{"n_layer": 13, "d_model": 128, "n_experts": 128, "experts_per_token": 2, "d_expert": 96, "d_shared_expert": 0, "activation": "swiglu", "moe_layers": [1, 3, 5, 7, 9, 11], "router_score": "softmax", "normalize_top_k": true, "routed_scale": 1.5, "balance_loss": 0.00951, "balance_bias": false, "router_z_loss": 0.0001, "init_std_router": 0.0165, "lr_router": 0.000641, "n_head": 8, "n_kv_head": 1, "head_dim": 32, "vocab_size": 8192, "norm": "rmsnorm", "norm_place": "pre", "norm_eps": 1e-05, "positions": "rope", "rope_base": 10000.0, "rope_fraction": 1.0, "qk_norm": true, "attn_scale": 0.177, "tie_embeddings": false, "parallel_block": false, "init": "uniform", "init_std_qkv": 0.0699, "init_std_o": 0.0, "init_std_up": 0.0699, "init_std_down": 0.0, "optimizer": "adamw", "lr": 0.00331, "lr_mult_up": 0.789, "beta1": 0.9, "beta2": 0.98, "lr_head": 0.01, "warmup_steps": 398, "schedule": "wsd", "decay_fraction": 0.608, "decay_shape": "linear", "final_lr_fraction": 0.0, "batch_tokens": [65536, 131072, 196608], "seq_len": 256, "doc_mask": true, "z_loss": 1e-05, "train_tokens": 385200000, "steps": 3033, "dataset": "wikipedia_en"}
Below are experts of layer 5 (counted from 0) of a mixture-of-experts language model. Rows are named router (the router's row for the expert), down (a neuron's output weights, with its number) and show model dimensions 0-127. Each number is 50 + 12 x the weight over its row's rms, rounded and kept within 0 to 99.
Before each expert's rows: "comes before" lists some tokens at least twice as common just after its tokens as in all text; "raises" lists some tokens whose logits its average output raises strongly, later layers aside. This comes from a sample of Wikipedia text that the model never trained on. Tokens count by the router's weight.

# expert 82
comes before: "|", "s", " (", ")", "^{", " of"
raises: "rac", "list", "ł", "ure"
router:28 54 47 72 53 69 44 29 52 48 61 42 61 45 45 43 52 65 54 59 49 47 63 32 37 51 55 36 32 38 57 50 38 39 51 37 36 59 60 43 37 61 63 55 62 40 56 61 55 33 48 47 64 61 70 59 68 50 84 53 55 37 26 48 35 25 42 49 40 46 48 56 62 50 32 54 57 43 40 42 55 56 49 65 57 61 49 45 69 58 40 60 42 28 58 27 47 33 54 57 61 42 73 66 67 49 52 46 48 53 38 37 53 33 41 58 38 42 65 61 76 24 27 48 57 32 52 48
down0:47 65 60 51 71 62 48 61 58 72 45 63 49 44 37 39 56 41 45 47 45 43 57 56 59 40 51 45 64 36 44 46 29 47 60 41 48 41 51 50 54 30 60 66 57 74 46 62 58 48 73 35 32 61 62 42 31 65 29 51 60 40 45 58 23 26 77 43 47 46 54 35 52 53 42 42 48 64 61 55 48 62 67 54 52 51 45 70 58 33 44 57 56 38 30 45 25 47 61 53 54 37 35 52 46 38 40 63 31 53 57 47 59 63 42 37 41 56 37 14 37 59 23 55 69 50 41 47
down1:41 58 30 50 44 15 58 36 59 57 63 63 51 57 39 49 47 44 37 34 45 48 44 57 73 57 72 37 59 42 44 65 45 57 52 59 50 42 42 34 49 58 70 63 30 56 39 43 53 65 49 47 65 73 51 52 46 63 58 40 56 48 39 67 39 74 64 58 43 59 43 58 47 58 50 46 36 55 38 46 43 64 72 35 39 41 61 48 81 55 44 40 29 50 35 28 28 61 52 47 17 51 59 77 52 46 55 67 40 39 39 59 57 33 55 55 49 36 56 41 45 41 47 60 61 43 35 57
down2:71 49 61 34 60 66 59 49 35 55 45 57 44 71 54 26 63 29 49 30 52 44 43 58 72 30 42 60 53 53 48 45 66 42 60 41 45 45 51 43 54 53 27 59 34 48 45 44 40 40 64 52 55 39 61 50 59 37 28 62 69 70 60 54 39 70 40 48 40 44 39 49 56 31 50 34 52 37 71 73 51 62 79 50 61 33 34 41 29 51 71 57 75 30 50 68 44 50 53 48 37 53 72 41 49 43 51 47 51 37 50 51 60 68 40 60 33 37 53 54 38 54 53 64 46 61 55 62
down3:62 59 42 45 39 35 45 39 74 57 40 36 36 52 45 37 54 58 43 44 57 50 58 56 61 76 58 71 55 60 29 55 55 28 44 43 60 44 60 51 64 57 60 42 52 39 51 44 56 46 29 65 59 58 52 55 42 52 33 53 59 49 59 22 70 48 48 45 51 59 28 41 57 52 51 38 39 50 51 41 32 59 64 41 35 67 54 48 76 50 52 50 52 73 47 62 61 42 48 30 36 63 41 88 59 52 48 46 43 49 70 57 54 57 59 36 74 31 48 43 57 62 64 57 37 49 14 45
down4:47 66 64 40 38 50 58 39 27 52 71 44 38 53 59 41 44 53 60 47 52 59 42 36 72 58 42 45 48 42 50 17 46 31 23 40 63 52 30 57 79 55 38 60 40 53 50 57 57 45 62 64 43 43 23 40 45 49 52 45 67 65 42 52 57 53 51 13 52 54 64 22 67 44 46 39 53 57 47 48 62 48 74 35 62 52 52 57 51 51 52 39 62 50 70 50 55 51 56 43 37 17 43 70 42 65 53 33 56 53 52 44 57 53 51 47 58 60 42 40 43 31 49 56 35 65 32 51
down5:50 64 37 25 57 24 79 52 31 55 54 62 57 61 34 57 36 55 50 43 31 57 31 74 49 35 28 49 57 61 41 32 42 41 48 58 56 60 38 57 35 71 54 62 47 49 60 58 37 73 59 32 47 37 53 58 51 63 40 44 53 67 52 49 59 30 48 51 42 57 46 48 33 44 33 49 72 33 46 49 46 48 53 48 32 27 48 55 40 56 57 54 58 56 52 44 27 46 49 56 29 42 52 69 41 43 18 55 42 39 61 29 66 52 47 69 57 50 43 34 56 42 45 32 63 51 42 38
down6:55 69 50 62 53 55 55 39 52 51 44 54 31 85 41 64 48 40 53 43 58 70 60 21 67 57 68 52 63 53 59 43 46 66 69 52 30 47 34 44 49 23 79 60 66 47 44 52 35 50 62 47 50 47 56 81 56 45 62 53 54 62 59 38 42 37 43 69 51 51 55 35 56 62 54 37 50 36 28 51 65 66 67 64 46 53 38 62 51 54 58 52 40 37 44 65 60 52 44 32 53 47 56 55 62 49 65 37 27 40 45 38 43 42 42 39 44 57 74 37 32 58 73 55 38 59 52 48
down7:47 59 37 71 46 45 46 48 50 46 49 65 39 62 37 63 59 45 66 40 57 60 55 31 53 44 31 37 66 55 64 47 49 46 43 49 41 40 63 24 60 48 96 34 43 54 51 37 67 49 46 63 41 41 58 48 69 42 46 39 52 58 55 53 61 29 55 45 57 63 41 58 45 54 44 52 45 45 59 55 66 46 55 56 29 55 42 58 74 57 53 50 57 35 24 52 29 26 44 69 29 61 62 62 41 31 63 70 59 59 48 44 49 34 48 22 37 52 54 50 61 28 43 64 52 52 51 65
down8:52 73 44 67 66 63 64 42 57 51 69 65 54 47 73 68 51 53 60 55 30 55 37 46 50 43 43 36 51 58 55 60 48 45 65 77 30 53 60 67 59 53 74 59 67 54 39 35 68 52 48 69 59 55 53 61 50 65 51 52 49 38 44 41 45 58 56 43 62 45 57 34 45 55 67 49 52 63 51 42 60 39 34 49 48 54 34 48 77 77 59 37 59 75 70 56 33 32 46 28 50 38 51 43 48 52 41 47 43 65 39 56 53 39 33 69 60 49 33 32 75 41 53 47 67 70 54 39
down9:58 57 82 39 67 44 45 43 55 51 32 52 54 79 62 39 60 49 52 49 55 50 52 50 40 46 36 64 53 55 52 45 66 48 56 26 31 61 49 68 34 48 56 57 63 59 46 37 21 54 56 59 41 49 28 75 35 62 25 49 38 54 59 54 35 56 50 53 45 58 45 52 36 54 61 43 68 43 65 40 58 62 57 40 58 21 52 58 48 53 55 52 73 55 54 57 48 46 50 36 23 58 69 34 44 44 24 65 41 33 62 38 47 56 33 28 62 55 48 50 29 61 56 42 50 63 42 59
down10:52 52 59 45 21 50 49 46 31 34 26 57 63 23 29 66 49 66 52 42 64 55 58 55 36 58 34 45 39 49 62 52 58 40 49 39 82 62 55 64 50 40 51 49 30 56 54 23 51 44 35 38 74 61 42 58 38 50 60 63 35 34 64 53 51 41 50 36 45 45 45 28 50 55 34 62 38 47 54 62 38 44 58 45 40 53 54 42 57 41 67 41 28 44 47 38 51 55 29 63 57 59 41 22 47 38 47 65 60 49 64 38 48 56 47 34 54 52 76 53 71 35 60 63 39 47 59 52
down11:64 54 53 50 62 69 59 50 62 53 51 55 41 45 56 52 44 53 63 28 55 38 43 44 47 52 56 45 69 62 61 31 56 58 49 56 60 35 46 46 57 35 64 36 63 52 54 28 65 60 53 38 55 43 42 60 35 36 57 77 27 49 35 46 60 50 43 45 43 84 49 48 37 46 35 68 42 41 48 57 57 66 43 53 33 39 48 38 69 35 46 25 33 47 55 59 35 65 62 41 55 54 44 40 28 17 73 37 75 59 59 80 32 48 48 61 49 59 57 44 47 45 59 47 50 33 43 50
down12:56 46 59 49 51 50 50 59 27 44 77 47 40 44 40 52 43 54 48 49 58 58 44 48 38 66 66 38 51 60 62 47 59 51 50 27 48 36 52 73 32 56 51 44 49 60 65 60 50 22 66 54 34 37 47 54 45 47 29 41 51 25 57 58 36 45 56 35 54 35 53 40 33 92 48 34 71 51 70 44 47 52 66 60 73 60 48 55 56 41 30 83 44 54 60 54 61 62 58 58 67 56 68 51 45 53 52 58 42 59 50 31 63 53 45 61 48 61 41 57 66 49 50 27 55 42 32 36
down13:47 47 61 16 33 40 57 51 39 48 44 12 48 36 48 44 44 41 46 54 40 35 49 36 37 55 46 50 36 65 62 52 58 32 70 65 47 57 48 63 53 57 49 45 27 51 31 47 42 68 37 28 50 49 49 42 32 52 39 48 40 44 65 55 30 39 57 39 54 26 41 36 52 55 53 45 53 52 51 48 36 63 30 43 24 49 42 28 53 63 48 44 66 82 44 66 41 27 68 28 43 37 61 46 50 45 47 47 38 56 54 61 44 57 42 57 66 48 51 39 44 39 49 44 67 39 30 41
down14:68 36 43 43 32 52 65 60 66 47 45 46 58 72 71 71 44 62 55 68 51 51 72 58 39 51 34 51 47 27 61 60 73 44 43 56 42 70 56 57 45 63 53 52 36 38 46 39 49 71 58 60 52 41 61 40 43 33 35 77 51 37 38 61 47 47 42 46 44 40 42 50 61 32 69 46 34 51 35 32 51 55 50 42 54 54 50 45 48 63 52 44 61 48 55 59 64 51 69 70 54 60 64 49 50 49 65 47 41 48 48 94 44 63 32 35 58 19 41 56 59 66 64 40 57 58 49 55
down15:47 43 60 19 32 60 57 76 36 51 55 60 50 46 49 57 64 37 39 44 59 30 34 43 61 47 37 63 47 59 50 75 45 46 62 44 67 45 44 47 60 62 47 55 12 46 49 29 35 45 47 56 59 55 47 15 52 53 44 38 60 31 62 63 62 61 57 26 48 39 44 43 63 49 33 51 59 58 53 32 40 41 50 38 34 48 53 53 39 45 36 55 47 56 36 60 49 55 56 61 48 63 68 39 48 46 46 54 53 71 21 40 52 85 51 50 42 53 38 51 36 49 46 35 58 58 65 49
down16:53 51 63 57 70 40 75 65 54 43 62 51 53 51 62 43 71 49 58 53 60 49 66 34 48 51 49 46 37 47 43 00 56 36 53 47 25 58 33 61 64 39 55 59 65 33 59 45 56 40 51 56 32 54 67 59 52 45 42 34 46 45 49 55 48 52 53 48 42 48 62 31 32 77 54 42 57 54 48 29 51 31 61 52 47 64 36 55 57 45 66 69 44 36 75 60 35 65 56 28 48 46 63 47 38 56 42 53 25 60 42 61 53 55 38 53 52 50 57 50 29 45 45 41 45 38 33 42
down17:51 39 53 31 54 35 49 30 63 41 47 54 53 61 47 39 20 62 53 61 50 41 41 64 44 62 55 48 63 39 45 56 41 59 55 62 52 38 46 34 47 63 80 33 58 67 47 33 42 36 50 44 64 57 64 60 34 47 86 64 50 29 57 47 45 53 46 48 47 77 76 49 61 50 60 60 33 61 41 60 65 49 37 58 62 49 67 54 48 50 33 53 52 52 44 45 56 37 62 64 62 47 47 78 52 65 38 54 66 50 51 70 70 53 31 68 38 56 45 47 59 42 28 70 49 58 61 41
down18:50 83 50 34 51 40 52 55 67 36 27 55 43 74 56 38 56 47 59 63 38 24 28 33 54 54 54 67 51 50 43 41 51 40 53 34 39 38 42 44 61 49 52 41 42 39 60 49 34 42 26 57 35 48 61 62 46 51 49 51 36 49 52 56 32 52 56 58 44 80 45 49 39 48 59 60 52 50 73 45 24 80 50 57 26 48 56 66 23 34 59 47 60 54 47 53 56 44 40 45 29 51 42 60 38 76 53 31 43 38 50 64 41 60 47 36 41 55 74 35 49 56 58 60 48 56 57 59
down19:36 37 42 34 42 35 42 52 54 58 21 48 33 40 40 40 28 45 49 48 52 28 52 53 23 64 31 60 37 48 54 52 66 59 57 40 58 44 45 49 43 47 60 37 44 43 59 63 27 46 37 42 55 46 32 47 69 41 65 52 41 38 71 56 59 47 59 52 18 39 56 31 57 56 31 26 23 64 58 32 47 46 35 77 40 37 65 46 42 37 36 64 56 57 48 51 55 65 46 46 48 43 57 47 32 39 57 63 43 32 60 70 48 41 54 27 53 57 52 36 54 52 47 44 44 36 48 35
down20:28 42 52 32 59 47 51 65 66 47 25 53 64 60 63 66 44 51 56 28 48 47 43 63 56 48 42 46 42 65 48 54 55 66 48 44 46 43 47 74 40 35 58 29 57 66 37 69 61 63 17 52 49 72 64 44 52 58 52 60 55 51 75 62 40 50 52 39 70 49 56 62 32 39 57 63 52 44 63 58 64 60 48 42 22 38 39 52 53 46 59 50 54 32 32 47 56 44 27 27 57 54 33 55 29 58 40 45 43 36 66 61 51 46 47 45 45 58 53 58 42 73 45 60 56 64 25 61
down21:69 42 68 58 52 53 55 62 52 62 43 50 38 47 46 45 55 66 62 60 51 54 56 30 53 57 29 63 44 53 53 53 77 36 39 56 50 47 26 75 49 43 68 61 88 48 49 30 33 74 37 38 52 48 50 49 56 38 41 59 51 39 41 58 40 54 57 53 37 25 32 56 44 53 51 42 51 49 46 69 48 65 46 65 45 52 54 30 48 53 60 55 53 44 63 47 28 81 61 38 44 68 62 39 17 33 74 52 36 56 47 52 48 60 27 61 60 57 42 47 57 62 54 57 52 43 46 49
down22:42 40 43 63 59 33 60 60 99 52 47 65 44 56 25 76 33 62 55 37 43 72 34 56 52 62 64 73 45 61 53 51 64 20 54 63 36 45 54 30 48 40 50 29 63 51 46 62 50 50 48 45 45 43 55 50 71 53 47 59 41 45 53 33 61 35 50 36 48 49 63 53 45 53 48 58 59 55 60 60 50 60 33 60 61 63 35 39 44 60 48 32 59 47 37 44 42 31 70 46 68 51 58 70 43 43 45 42 39 55 55 44 30 61 40 68 34 60 37 51 58 56 45 44 47 57 57 31
down23:55 48 17 29 33 39 33 44 68 52 60 44 60 23 61 50 48 47 54 53 39 35 45 55 30 63 47 34 45 48 31 44 51 45 48 56 54 54 40 51 53 29 40 32 29 39 39 38 57 49 40 32 66 55 53 52 49 29 53 51 35 52 43 44 74 39 55 85 51 60 42 51 69 59 57 64 72 40 44 43 24 53 20 55 37 57 54 47 45 52 42 49 42 45 43 37 52 40 34 33 47 58 54 52 60 58 57 53 39 48 38 51 51 39 50 87 42 48 39 45 59 52 52 42 52 33 26 49
down24:59 53 81 37 54 56 47 57 28 50 44 58 47 56 38 57 22 57 41 67 59 53 38 48 41 43 37 71 64 55 76 52 66 42 71 47 55 58 60 41 48 60 55 54 62 71 44 49 49 49 60 35 57 48 38 50 17 48 53 38 28 49 70 70 47 64 68 36 35 44 71 50 20 61 61 64 45 46 50 31 54 62 49 53 37 35 63 63 77 43 31 54 52 47 53 35 56 66 50 31 51 53 47 44 52 51 35 64 43 51 70 52 51 59 50 57 49 56 52 50 57 69 44 47 71 37 41 53
down25:51 60 51 54 46 61 68 47 38 36 24 60 45 56 32 52 47 46 60 60 53 47 61 48 52 57 55 58 32 39 48 70 42 51 70 49 51 73 44 62 43 43 56 75 56 60 58 69 59 32 52 44 60 41 71 57 53 23 64 42 59 36 52 59 64 73 52 30 61 59 62 37 70 63 41 48 51 54 52 60 39 54 68 49 39 40 57 52 35 64 53 42 39 49 52 39 76 47 74 39 45 58 50 33 70 47 62 68 35 23 43 58 28 34 34 51 59 59 44 50 66 61 54 33 33 53 67 53
down26:53 57 60 52 54 51 38 84 47 54 29 72 25 59 13 44 38 55 60 61 28 55 35 55 57 51 63 46 55 66 45 48 57 42 62 60 36 53 50 33 68 54 74 63 70 35 63 60 50 48 74 31 71 70 68 59 45 31 64 47 44 60 38 49 48 38 46 53 44 69 40 39 40 48 43 48 47 54 54 65 35 24 43 58 49 56 77 63 50 52 65 53 50 40 39 36 60 58 52 45 47 53 65 66 50 48 50 66 57 60 59 47 51 47 50 44 43 62 37 52 35 40 39 53 38 46 66 53
down27:34 53 40 48 50 65 52 45 70 45 47 79 55 78 63 54 31 41 49 49 34 54 32 49 64 51 68 48 57 54 41 41 55 38 27 46 47 25 58 52 44 38 37 37 53 48 42 60 38 66 51 40 28 62 46 48 65 61 65 45 38 59 53 52 24 42 37 48 61 38 47 77 58 70 56 45 46 58 45 47 56 61 47 50 32 48 39 62 40 50 52 76 50 57 75 48 79 56 41 78 76 51 51 48 56 50 50 59 49 38 63 61 44 45 56 54 46 64 64 48 43 46 32 33 53 39 46 26
down28:51 46 50 66 54 39 48 46 35 51 62 31 36 64 63 45 53 40 53 60 44 41 54 53 35 32 57 31 40 59 52 52 49 67 62 42 38 43 57 29 45 62 67 52 53 54 50 54 67 39 50 57 49 48 33 58 14 66 44 40 64 41 51 44 49 80 51 31 62 66 36 45 41 51 50 45 52 50 68 46 63 27 46 29 49 64 53 60 91 58 50 42 46 73 57 50 69 46 64 52 35 42 53 50 54 69 66 61 54 53 53 47 49 59 21 34 62 32 44 57 52 60 63 66 62 67 63 51
down29:39 55 34 55 42 52 40 52 52 46 58 31 54 35 42 48 35 31 60 48 58 40 40 63 46 47 52 39 40 50 51 52 19 47 72 67 59 32 46 37 59 59 31 69 69 58 66 54 39 57 43 46 20 58 47 69 77 37 48 38 69 33 52 61 55 52 65 65 39 53 44 62 45 47 67 41 64 58 48 68 64 42 57 45 51 71 59 55 49 57 62 61 71 48 55 26 43 61 51 56 63 47 50 56 40 22 37 55 52 54 39 33 34 56 45 54 40 49 51 62 38 50 28 43 59 39 57 19
down30:41 56 55 65 38 53 47 57 39 42 67 24 38 36 62 55 40 47 47 48 53 39 51 57 44 32 46 47 51 41 69 45 55 52 53 44 56 48 51 50 44 49 39 62 63 53 57 69 40 59 62 60 62 28 50 56 49 38 48 63 34 33 49 61 12 63 91 61 37 35 69 30 54 35 18 65 37 62 67 69 60 48 63 41 57 26 52 48 39 41 59 40 62 39 46 53 49 51 51 53 51 48 52 48 65 45 56 42 39 58 62 29 62 32 34 53 53 40 55 60 59 41 66 44 63 59 42 26
down31:32 53 37 74 43 59 35 28 35 56 65 49 47 48 19 37 52 49 66 46 46 49 67 57 42 43 52 47 45 72 45 64 44 69 42 74 54 58 60 26 46 53 48 44 69 45 56 51 58 39 73 57 61 52 68 57 63 35 58 48 59 65 48 64 53 78 49 36 50 60 64 44 58 43 30 45 56 51 55 47 58 49 57 37 52 71 57 66 53 65 65 59 31 49 34 58 52 58 32 36 39 57 58 35 39 57 35 75 50 49 41 40 35 35 51 46 46 44 36 44 55 58 41 24 35 67 27 48
down32:47 43 31 50 42 45 54 47 49 55 89 43 55 57 70 61 44 48 43 49 37 37 60 60 58 41 77 47 50 55 52 41 52 67 54 54 37 41 48 55 48 54 26 74 69 41 37 18 14 66 50 49 53 58 51 35 40 56 43 92 45 49 51 42 59 63 57 56 45 48 38 67 57 44 50 48 52 44 29 37 42 65 54 45 42 65 50 57 45 25 43 59 44 52 60 40 62 60 53 32 40 40 53 55 77 39 48 38 33 54 48 45 59 54 39 53 64 42 40 44 37 55 50 51 50 64 57 31
down33:42 45 29 42 53 54 58 44 69 37 50 30 48 48 63 72 29 53 34 44 29 63 77 56 42 35 53 44 34 37 53 41 37 60 48 38 41 38 64 56 53 35 35 39 50 49 52 34 58 65 37 48 58 69 49 50 55 42 78 68 47 59 71 54 44 41 58 58 65 35 57 64 45 51 77 61 62 47 52 55 52 56 28 41 37 54 58 47 55 33 60 29 44 56 47 54 54 52 47 41 70 30 15 37 58 52 54 43 58 48 70 57 47 39 67 40 60 67 47 51 29 62 48 47 64 57 63 37
down34:54 60 50 70 60 57 64 26 60 49 30 59 58 48 58 43 63 62 46 36 44 39 54 41 61 49 45 38 71 41 71 49 45 41 46 54 56 63 35 41 49 40 53 41 42 39 74 46 32 40 46 62 75 50 51 65 53 59 61 58 48 51 59 47 46 49 42 50 66 44 60 36 55 27 55 38 37 51 41 61 33 77 53 24 21 30 14 53 64 66 71 46 37 46 51 42 64 31 38 45 45 42 53 39 51 63 39 46 23 52 70 62 47 28 55 44 47 66 59 48 57 47 45 53 43 61 52 57
down35:60 40 76 72 45 47 66 46 42 59 57 64 66 52 37 54 64 49 40 39 66 50 57 45 41 82 36 55 44 46 65 23 44 54 55 59 54 61 51 66 52 62 69 49 48 52 70 51 36 44 66 54 48 37 56 39 28 38 43 36 28 63 54 47 52 47 41 43 47 61 44 22 64 66 32 20 45 52 54 42 52 50 67 42 58 57 33 53 69 67 52 50 45 51 64 51 67 40 65 44 54 67 59 31 42 48 71 58 20 63 49 57 55 43 61 55 58 51 47 55 49 26 63 42 44 58 45 63
down36:47 35 49 40 46 42 40 61 33 57 34 46 44 45 73 56 63 55 56 54 42 56 55 74 41 41 41 53 46 73 39 68 60 50 59 31 68 47 45 35 48 63 39 52 41 63 76 55 55 50 28 52 28 39 49 56 35 55 16 56 63 44 56 49 48 23 56 41 59 52 43 40 38 29 53 44 48 55 42 37 54 42 44 57 35 64 48 29 47 47 48 43 43 29 29 36 47 51 59 69 39 48 30 46 56 56 47 51 34 37 39 75 51 67 48 25 55 35 42 68 43 68 61 64 64 66 48 46
down37:60 52 65 43 62 10 48 62 46 61 31 46 63 42 41 52 57 56 75 53 55 43 49 53 35 55 48 54 43 69 71 39 52 60 57 43 72 58 45 47 50 45 31 51 74 51 54 32 62 57 49 33 74 60 47 58 56 42 47 46 29 51 62 47 28 53 66 33 47 53 42 55 43 27 50 44 52 69 32 65 48 61 59 42 35 62 47 31 68 32 64 46 54 27 56 57 59 50 50 46 36 51 38 54 57 35 46 40 31 53 36 53 41 37 52 50 68 37 60 32 44 55 71 66 67 68 65 56
down38:46 28 63 70 35 49 48 60 48 40 52 36 42 43 53 48 77 38 50 54 62 50 29 52 64 63 45 59 62 59 45 46 64 62 45 32 27 64 55 70 40 73 46 65 36 32 53 48 41 46 56 66 58 50 51 45 48 47 42 42 51 60 51 33 60 45 41 54 32 53 49 48 62 58 65 45 68 45 37 41 54 59 56 48 48 69 38 74 48 65 39 45 45 38 20 60 67 61 68 29 28 47 62 53 37 60 42 30 40 43 65 55 32 29 45 33 42 42 50 39 26 45 53 28 50 36 43 63
down39:44 49 39 69 52 60 51 47 56 44 42 63 48 55 49 64 56 52 30 37 24 52 82 52 47 61 50 46 40 43 51 39 57 59 65 57 42 63 65 45 40 34 61 38 32 62 43 77 46 42 64 59 45 65 57 62 42 33 35 72 39 52 58 78 48 64 54 62 55 35 63 56 65 45 55 38 37 64 43 53 59 23 53 60 22 29 41 70 42 47 48 41 42 41 60 44 56 74 45 64 69 66 41 46 49 58 59 45 47 47 29 72 51 43 49 50 69 56 44 46 50 44 51 39 65 59 27 40
down40:61 44 55 34 49 37 66 37 64 42 84 44 34 29 48 53 48 62 36 38 49 57 35 57 54 42 28 43 43 44 58 44 56 40 46 82 50 44 73 56 65 64 62 43 50 39 43 62 59 50 57 64 18 56 56 53 53 58 34 48 50 63 33 50 51 25 17 42 51 68 27 35 67 56 50 43 39 54 60 44 55 56 44 55 53 30 56 47 35 62 29 47 47 58 51 41 41 38 58 52 48 55 45 41 31 69 62 38 58 53 68 37 52 64 62 55 36 44 41 31 43 54 50 48 46 38 32 45
down41:59 47 17 38 61 49 22 60 55 51 49 45 59 40 69 37 47 40 69 62 54 52 56 46 57 61 49 53 27 32 69 35 49 43 44 40 54 60 37 49 41 51 58 34 61 54 40 63 54 65 47 35 72 62 55 43 48 55 41 57 49 53 61 58 34 62 72 61 51 42 45 57 33 24 39 53 38 44 43 58 56 60 50 61 16 56 30 57 67 61 61 49 46 39 51 40 57 35 37 44 54 61 35 28 71 58 58 47 46 71 49 72 49 44 63 54 56 33 43 64 32 57 24 49 56 65 47 52
down42:61 52 61 62 39 62 64 23 49 63 75 42 53 60 26 34 27 34 47 45 51 44 47 52 57 62 71 39 36 62 53 52 54 55 47 68 67 42 71 65 44 51 64 46 70 53 49 48 49 44 49 44 66 45 51 48 64 53 42 46 62 42 58 56 73 34 49 55 70 38 50 49 39 68 34 51 46 41 38 85 67 57 52 58 48 51 59 47 62 53 29 44 41 09 54 38 73 55 45 64 50 49 37 70 32 36 43 45 53 56 41 45 47 33 42 58 48 57 64 60 43 38 47 62 55 53 57 65
down43:49 33 53 52 66 47 62 54 46 49 59 69 57 72 48 37 41 38 46 61 45 33 55 33 58 38 33 41 52 24 77 42 58 32 53 44 43 29 36 74 60 64 38 59 74 51 67 50 62 49 57 46 34 50 57 59 26 41 31 51 48 62 30 58 23 55 48 49 52 41 58 59 55 58 43 43 30 49 43 45 47 38 71 71 69 38 36 57 68 69 53 63 59 45 75 57 40 31 70 61 43 39 68 47 43 53 47 46 52 48 49 50 57 55 48 39 60 70 55 69 37 46 61 45 54 54 52 64
down44:32 52 67 57 57 54 57 59 42 64 57 68 36 68 58 46 43 59 55 62 39 45 39 32 64 68 45 62 54 42 54 37 67 82 64 47 46 59 46 71 46 48 82 41 57 34 50 60 41 63 74 72 55 47 41 52 28 48 51 51 39 38 67 53 61 50 58 44 32 54 84 39 45 57 45 46 44 42 38 42 52 44 46 69 37 37 29 59 40 78 66 52 53 76 39 64 39 61 53 39 45 41 61 44 42 41 58 66 47 38 45 64 58 54 38 55 42 54 45 40 55 38 63 40 52 68 47 40
down45:58 66 34 51 53 53 59 42 45 41 62 57 52 43 48 50 53 66 52 52 53 65 50 51 64 58 60 51 68 44 48 43 49 22 56 54 52 37 46 92 53 42 49 77 47 43 54 27 57 47 64 46 53 55 29 48 50 67 61 44 39 45 39 44 65 48 61 43 34 45 60 30 31 53 76 58 30 59 39 61 63 53 62 53 54 56 53 60 48 39 65 48 54 47 80 67 43 50 42 55 55 24 39 73 45 45 54 56 52 47 38 58 47 44 60 50 47 82 58 38 47 29 33 30 76 51 38 37
down46:50 58 21 40 52 44 55 24 43 31 48 60 43 71 44 25 47 46 54 42 60 47 72 19 52 34 56 48 41 61 64 45 30 36 44 51 59 69 47 29 56 37 39 68 56 41 58 37 33 65 53 48 50 58 39 62 42 37 70 61 30 52 47 63 44 51 46 60 51 72 52 47 57 39 25 48 43 52 47 58 53 70 45 81 33 60 53 48 36 33 61 52 60 65 57 54 49 59 46 38 49 63 62 34 72 66 42 45 35 52 54 50 35 31 47 56 46 38 64 56 54 45 46 68 39 54 52 41
down47:57 43 31 54 39 53 59 46 61 45 24 43 38 57 26 54 68 46 46 51 63 60 49 64 62 48 54 63 47 45 71 51 36 45 44 57 35 43 50 44 46 37 37 49 44 36 41 42 36 38 38 33 40 48 34 48 56 63 47 47 55 55 54 19 38 43 45 65 54 52 60 43 49 55 57 62 49 52 53 50 52 52 42 39 50 80 56 35 35 51 66 53 43 08 51 50 51 64 55 35 55 61 71 60 61 52 46 40 28 59 46 33 44 72 67 16 18 37 67 51 30 44 51 40 48 41 48 45
down48:56 57 57 69 58 33 61 66 49 68 60 43 32 57 48 48 45 41 66 30 43 56 48 44 34 61 71 49 30 71 30 60 60 38 40 65 47 39 41 44 43 27 55 49 49 59 49 79 63 47 35 55 23 35 38 45 60 47 60 53 53 58 76 33 51 49 54 60 61 46 59 34 45 54 50 34 58 61 39 68 55 35 54 39 40 74 51 42 34 24 43 73 65 27 59 29 56 52 56 61 68 52 62 60 49 32 48 65 60 38 50 53 49 46 64 42 51 32 66 57 43 51 56 41 47 45 58 50
down49:67 40 63 54 43 54 47 58 35 44 73 64 44 56 59 51 48 34 51 63 45 71 50 35 49 35 57 46 56 34 62 30 55 62 51 50 50 67 41 60 70 52 32 67 67 65 48 35 42 53 49 52 85 40 49 48 23 62 36 50 54 65 31 44 60 52 53 44 41 45 69 47 63 65 36 54 59 41 59 42 11 56 54 42 86 41 70 51 54 59 47 47 60 50 56 60 30 65 63 58 24 47 57 43 47 37 62 39 65 46 39 55 46 60 44 52 51 67 51 42 53 54 57 52 55 59 33 47
down50:50 55 63 42 66 51 51 51 36 54 51 26 43 44 70 23 44 05 39 52 35 56 33 75 82 49 58 54 56 40 34 36 45 45 51 53 67 69 34 49 48 40 49 38 39 56 47 59 55 60 53 67 54 57 49 28 43 33 28 44 74 45 72 46 52 44 59 36 38 48 64 66 65 34 37 51 55 61 65 43 51 48 45 42 46 40 35 55 60 54 50 48 43 45 64 45 54 54 56 52 43 42 41 45 46 43 48 58 47 33 51 40 39 66 50 48 60 52 35 60 33 30 82 41 58 51 49 64
down51:60 60 64 66 44 56 44 47 48 32 62 36 30 45 49 42 49 53 59 39 64 64 83 59 41 42 24 57 48 59 70 63 69 52 44 42 42 53 61 57 49 49 61 59 61 42 39 67 48 40 52 39 75 38 56 64 56 49 57 70 48 43 49 57 61 39 42 39 48 70 47 55 57 56 37 53 56 36 31 46 56 22 45 41 50 61 55 59 35 27 49 50 53 59 30 59 49 66 53 35 39 45 83 19 81 57 57 59 41 52 52 39 53 44 49 62 46 55 55 39 71 57 43 74 41 54 39 43
down52:46 52 67 49 57 46 55 59 76 34 61 52 57 62 22 61 52 55 48 63 68 31 77 20 56 37 56 63 60 36 43 61 39 39 67 41 38 57 40 45 39 52 49 45 27 65 53 63 49 65 63 57 20 45 60 40 37 58 58 59 26 46 51 48 46 33 47 40 49 50 73 54 55 53 68 50 55 77 43 47 35 47 42 47 73 59 42 39 69 50 57 54 63 41 61 54 67 68 49 42 34 46 55 60 56 41 29 49 54 56 52 52 76 60 55 61 27 60 62 41 47 38 48 48 55 59 56 45